config.yaml
d_model: 256
n_experts: 16
vocab_size: 16384
positions: "learned"
decay_shape: "linear"
Below are experts of layer 6 (counted from 0) of a mixture-of-experts language model. Rows are named router (the router's row for the expert), up (a neuron's input weights, with its number) and show model dimensions 0-255. Each number is 128 + 24 x the weight over its row's rms, rounded and kept within 0 to 255. Numbers have three digits each.
After each expert's rows: a language model's description of what the expert responds to. This comes from a sample of Wikipedia text that the model never trained on.

# expert 7
router:149130105138109146143121118096168095123126127136146097145139111105134097164110164162177146145134135103162133146129164119088112105150127160147156126153089096090122117174111130114153095167167116121152166101113128103160128114087106160132143102111171120124107151103097163106094164142096104150103103112096111103151129123138102094169135157143113159100167165116116120160153102114090105138098136104155093140135127142123145113134132109098140127111162151163136122102159136116109145136085155145122088148131157107111129140148152160155168130162114118160165127162160123159144085114160081143099150147144155102099095103144127158123101132155122122116141125113114080121150138098113084097152102123099117127166153088109139101120163106091108117153140134113147156114085131108098142171150109
up1:137115117155153152121150084122138116155122187153184099135132182126137076123134069154151159118158084149116085099147159148161113115170140168131135090145123150123108116132111115132141130111131145129140123105115148133133140085125160126143115143121107121089115123148134130162119103141147139119100103142128118140146072107131154156122119122139102146160142167098127144175097094157131097154085116137143159121126119123076187123128169127139138121116124119115097118108175132143097158148113104174093149130115176124151138168135170112178104112114149138095120110121132119161110103120155104137122127128139123138154135143126088137084100121157145111100162097107123140080112166182115142155098117135156136130075137127159157147150109115133139123142117129106145171088087166126091118140126098
Description: Sports-career modifiers

# expert 4
router:153165116113110113118108097084160122136134099123103103112104146109105096130148159100171120114118141107121142145109145137091112098107162165095173134161106123113146134143101123114134082090172132114107117132122155150148162103094146162124171119130168146156117161116097162084086163118114101129143153136153159093108118109166155081173129160156145147139134138102166139133147155129103122117144109112083140130142128138139125121166150102113159150148163148155138128134103170140107159124123130143125112161146130080102112140134162131164159168169147128121168103140104097131168107087129092155133154141109100155080086149104112164143083126120145168110125121097098123140149117119141102105126101139143111112158134103080129109149158119114119142153092152117156136108108150132087147129155085
up0:120120144124111117146124138137108122070105124085070080150130128156119118119124142140117167119114084163142175128152134129123129104095097122170121139111149156148100150098070145139125167100157107175133111173107093174142114125114147181144154164155133138111138112124177140142116123149152144131127118175159155141143090112134122132108153125097149121124087125098162103165132112133137163102163176157155162140083109114127154114163142105143122149161133132141148137129098119117124111135074156138107091141118143148147125107122115113140154146157130099114133163092089106117127137137099102131167139115115125136112092144167098160158101123074120154103147134129142135162044133131141153154133127128117130111121145131134141187140175145116130167147127119077104120135153131135127130093147118
Description: Infobox field punctuation

# expert 0
router:156170096136099116142107082094170108142111089111121096132119137109110102144101167140153130121107154090166145160120167095095095104150118151141148168163098107129115131158151151115122096152168103130152135098104138099172124135091117134094156110136164117104100169108096124104095162127092102133113145098105110105150101117117158094166120168153116153111161124097153163159152102112087112128114148116121128135129116160150110094158110096102162106118156125158121122134155145133102144109104165158127099113125145102098150096130145144151158143167115161138153117122113104167164114098157107136118153122104134162094103131116119149153103099132146118120117111096102098120151165101138089100143103114141104115162108087131130091122164109094111128147091136147155156125096086143099127141159096
up0:108154135123158126084141128055106131112133146145124141104152106171108142115148110171115127128097118129103118105135113108134086122119129115154124143122116126148148148138136075120167136147136164125145111161119064154130138156102124081133101124161120156135123092094123116134154124133140161105146166148161182180154116115120129141130095137103116132128129088141105126125098147157134111188152135160076099116143102134115127124104119166119150118095137171093127135121162116095115096178132173163155151112130105142115119096131149107124133095095140105159123099104099164147166105158144111134140108108172134147124104100136124116127102150061099160177143172089145135126137128175110117151169128113126102115118101098137104135201116133137114120124117162125114104130126145167149150129114121
Description: Foreign-name word pieces

# expert 10
router:166154107117094120147123091091158114142134098128121097150112128093105098125111160138157137125102171096160153162122166101099098095146120154137161153167095105115098126164154138109129090133166125124157130121097143094153134125091123144134166121124157141114102168106096125099089163128094105140113140094104120101145108133120131092165125160160115161103164133112143155165154089112095118131126166097114134137141107156155113089163126099097162115140159132164126117145148160108092151100102164138137092124118137095094149110119157133157162149165115149141152122115118109162161094101159098138113132135093135143095098140139127159149103113116134140111113116105095092129157146093129090085152104146153132112161120091113120089122159099088116145148096137133160148121092089129097123151156116
up1:115120133127124131130153139142128128096122129120132131130090146110156146107122103176151122119110140150139090111129110152130112131151128145098107170113106145123126133124146115120130119106104113119153085118099102101135130117127096148120127144116116156149134109114195129087142130094119122166105140119152144097189119125172130103123136057143110132155149103137118143136114116113108091121128156127170093129122142137172129082131195112124133128094098109097125116114121156167150115096164151106073160124157159128144140086124146164110121110128162076096071117115124172185086113114146128132188141157124119104180121129143141157171134090162177126127135100130088141103076135134151122130121124140131114143096129138113135133134107174111107157105121173113102112127108098159080110089151148
Description: Table cell proper nouns

# expert 6
router:167138130111134137129114116097178106124119106103126097157130116087109101146100155134162149102111117086136154159146158143097092097132098161149164118164142097114112096166163153143128091119149127114150146153118150136166116127089120134143154146149163120137103172112093108104092176115078093138163127103154135117160114095106125090160144173148134160130171107096112156134157090121090122108128108102116139117141104145124143147162143120102172101108167150148106101145128167127109156135098173117142086096113134099124167116129156130156172147164143151141127130117116151161157143107130101158118112132136128114081085126125112155135099145154136120115112124101109128121160146120139084110155148124110108108167123085104108079143148125093110116157094122120156125097110088104114137153161150
up1:115123181121155141130112119093106136120101110124113082125074107134145130163147123132163130124134133169160108107157134137126150103151130145112128114116155150119163167121119146118143121115124093119107122165147117132120166156157127119144099121124121098115140116112127094078155100153146132133129136103136101149137119063152136161087143153140124141069120121107119109097101105107161127149113126105141132096154087164122093157143120130149128097127082137098145143151121113117144139102100151132139118202148166138115131139128173122116159154157130083147127182075134099124126111134097128120143158103118102096152121090096211137178088149149135126163169081149121117160140162157124111127117115131121110126149140105096113137153132089098161124097150134115131131107199135103137125093145123
Description: Line breaks before sections

# expert 9
router:162155106126100135149115091093164114142130095123124101133112128094100096115108163132157145135101167094161154165122163105102096101156133158128156164163098106123106120164156141101133095133164110118160126119095144092163137130096125152125163120112162136107093164109093112095094167122088097129123139095108111100141110133116129088161111165170116165116171125110144156163161093123093116127115142106117132117134110160157115091159137089100163118132161125160127118146161155113096147115102161138146096126111128103098152118125157144156165156164121150129160131108131105163159105097148103143111126143100133132091106128138108158149098114126124126110116133102096100140157160096126092086156104134150141111158123097113124087110163094093110150151099140132156148121097093125100132153158105
up1:117132111157156129116113115150116129129131181117193108117079146148155125131105120175086155154110188112070121110164135129120121172122110131119137132134141147120153171104098101147084129126119110091113123123107110105120125131123139086122121147135130167131192151087120101133126104081150146113137150176083110129104127138128164138115123165080090082155112104121126137070068166115138140148156113120132099137133157107122123158102134078103144130148125127127108151131161107128131133128152122112132145129139144144163141105124143139133137125100123099074157114144149107114108122111087130163162117140147088123106142165115154142095132113129143116078125116172178095181129128123141134080152128083123143125129150157118072121122113133157109128155095156153131133137130078141134117143125146
Description: Capitals, proper-name starts

# expert 5
router:172128152135128153096125092141168153150129100141123089134150157087119099124156179122157133115117164092143129158143157122112096088123107157154144116165099103109123116158117155162136096104153108102140120132095132109151139141114139120145171094162164091143108160102085118086087175116093100122122115118108091089138139144100121094162141165147103162110170155124118133167139086111082137135154141107121149155108120129144143100167127104127116123135164156149126147137159152149111146126105136134141093146091123118117122138146158110151157150164126110140176131111125139166159152103123094122126105099129142113105094125152126159148091141117109129101132144131087097142162105115127084100143144099116156125164165090156113099158171099096128125156107125102170137138091092125107148164128117
up0:144155112109127165151082135168143144129134096142143113125158165089141127093166142138116142156109175142087117123149120132169109139116100126151085098096105175147088098134148105150121112119109148145115107147131134111127064127142124132184130114167133130160135118108118146165131149126144110199092116146160111128148186124144112114170104153155155107140121154111099113103172133118159107098101127130134111117116139104110121130115106136117099062082091140118139111137064106148115115112155120123157101118179118118151133098096101113162163172109161093171081148166129111176116130124128137125117092130120135138129132134124112107087169090132119136151152143120175126173110132131147140111107119108112106131132137150101149170114107120141107148149132126113131124149147145101114086140117096
Description: Articles and determiners

# expert 14
router:161161113125167155169125109109158173146143109120112089097110135102133089129103143144143120108119155091160121157173156104107128097119101143106149102142124144120126127154105156147133098089136156093167143091102171101123159125103162120156149167086155162132099148092118149128116162112088120142132110124100098115103154127105079131138161144140101153110145119140123127152154087159108134128122088117121137114102158129163086119154139114160154129104153104151119124124132137122115160126087150112157114121154127128106144108082156119144135133137156127135140112118187120125156169127105092112097135163135135120101104088165089161128094162119101158088118168129140098085162127104132099100146107101108109164147152121117122100139153092087164105156090089092158142099123147130094141131142135
up1:155107106113133166119164116144134106127147124093121130118113084089135126119155173115098088156100146155160155125174090149135114126162156134114123148131118073092107153147153135117095143103135093121128103160127163127135138085090116105104125142105132132088106114165127146157118145121103135136143141145122112156108138095118153147094136129150131127134135139134120124127156150164135134154070156095134131161152088127153139134130151137112135125151132098148099124114155080107089145173142123183115123099135122099152146097161107124102116106110131127160137134150050172167165134159154130153156099098145135170156150110146141150119124156128141109115114171120085134134158115136117102115111090089099092135131094153131099160108140092178110146140124085106087115154137148104109168162085135
Description: Prepositions after verbs

# expert 15
router:156155101119100131146115087092166117148133104119141097144103144097107102127105158114154148120101165092168150154123162107098100098147132158137157156166097105117098127164147141127132096132165114124155136114098142094157129121094125146117163135115162139112098164112095121094095169120092100141133129091113125093134114147115135092157110160163120165107165139111142155157161091115090117133116132104122127123134116158161115090160116096099173114132162133170126118149164155114100146116098168157128092125117137093099157110128158128161169148168118149136153124114114113165158115100150101137106136123099135138096097121139113162154097113117121138109130108107099096128151158095136091088153103144156136110164116094114125091101163101091121135151095157138158147109093097135103132156151100
up1:106128131119149089158167142140134080078118167123118080114123120104180143134139116128103125120124162157083143140130140142176130135097137141185108112132165094139113152113182121126104113083127107109124142088121117109132075115125099146179163123127099113142088097114108123163124148160125165136115108107129142130124189161100137165133123139140138143130118134105160062135108092092124123156132127129110096116158128126117174116127153154123135146142119117141120106166133149120177121126116130096085148131143126137137102122152136113122107105102103077126115152099142148095084077174123160131134101100128107128137114190149133106146171143183086090140137149105162162128131103148113099140134136133117107091114080123144131117147092117131141112143129093103139115150126169133139142143101106
Description: Word endings, verbs, numbers

# expert 11
router:168162105115099120144111094097163117146130102113137100143110144093110095131104158131160122128108165088167157159122168106102100095153124154129158158157093110124109131165147138123148094131161113125156135113097142093165143121095115139129170117111155136105099161112088109099088163123092098128119132085110128099140105138111127089159105172164111160111171132113139152166156089113092124124119142099130147135130127157158121093157127096101170112127162123170129118148148160111095151118104165143131092131121138089108155098133154126149168156170132141131155111108114115160157106097159099128109127125096134139093104127142130160148098110116125146113129129093095090124159155098136099092145100125141129110169122095118134087113162108090115138151097145116163144122096098140104120150162108
up0:138136154108142141127120141088128141124082099117140186169171137159128117144133119138151115142158155104149145105143113132107114143137127114147151097145121103115141065118116114128142190077139121147110117117124108097144161142115116093176111076128086129144170131183159142162127101140121096119121083109119130137156138158161157112120144114132105167121124137109108129125139129119120117148157134137125082147104111120124084136122108146127139101115178132121125102179147147161124163142115149103154162108090143110123157135138119160108110140108143148121137093127144119118105145110147122084125122133116112130111172101144141155121100081120108111133119109168106162116187081146069135089113134140138113185095106146110105155145127154158080119158110110052105097120098128148140111136134166
Description: Bracketed abbreviation starts

# expert 1
router:157133137144119146127159085130166113125127111157163086166118150088099098126139160101144130136128124089166148158134157129107086089157127159127167173161084095115148111163148143129142095143158134114168110087093096098162095148106111154139160123133171118114104154095090124086109132119096100143101136108112134112157097131103116095158097151127099171131165123132114130148110122151090120136113125131136127130092135152153109122156126091130166114151167116164147125154157151142122162120101153130136091126134121106100129102163159115157180167174153131120115136122133104146157150095108100115127122132091152137087101119095138147161109128125149111164100088133103123142148134090161092091142119126105136135161126120167103097141162106108136110146134121138160095166085141134106112149154122
up1:122101145115131136102121157119095140136140102162145180108152121119105158155136114113148101094151085200061113136089132090119116127131158171140173145155133131134096138108161064137137158155139112137129088097170103118119109147141116139088145155124166145116115137144161146155069154115142106128078140107144115139128112156166139120102128132159094114160126097114112160142074173123102143126104106113089089144083140100118115172126148098137147104090137101146161113111145135133126159149108137139104135115107099128136160148133150116149140104106158095139124105129134140161150134150166157118138112116115131120144132105115146177132108136082106133137146166123128132184108141134135115141127112131130106112096128189151146163174169122161138137113119158090120135112110107102162101123137141
Description: Pronoun subjects, auxiliaries

# expert 3
router:171157114119098132154110093097166112152124095113136093141108144094111098127110166133152131135101161095170151163131158103105098096153121167143160146163092107124102124164153139130139095124165122125159141122093146092157140107092129138107161125113166133112098162111087110098089166126092094135128133089109122091147106135113124088157123165167112162106165126106151152160152092112094117131114138103135146132138117159159115100160135096100168117130165116165133121145147161107097143115110160144136091128118155103089143110131148129152171154163113152129149117121107115161166112099163096142110136136099125129091105132136115158146097111108128146124133125109092097117153147094140094095160109126130111117161121097118123092116165103090126150144106148139165137110089096133101116152156098
up0:100129121113098133150139145135112120140174119103124113106140211130130110134127136116141115136116132115130162130193141155170168102119179082098085131103142104135154141127129115098123168098119117161125114156126172123117130131139153104109104126111125114141125105094111090171134141137140123118136133108130095140124174160139117135163105107151184087118158123201111109142120121135175163096141124155118158076152165109149145117117119114106128088148162095113189138152132145111130087115156142128136138163121104152109125094143105065128121143150142145096167152110152115170134163134151149178076146140105103132104143125140098158095126147114117098140138156103125115118131147133133131103123132089145149111111127162147091125100120114147123129081148116168157137145107153111104142118145159
Description: Personal first names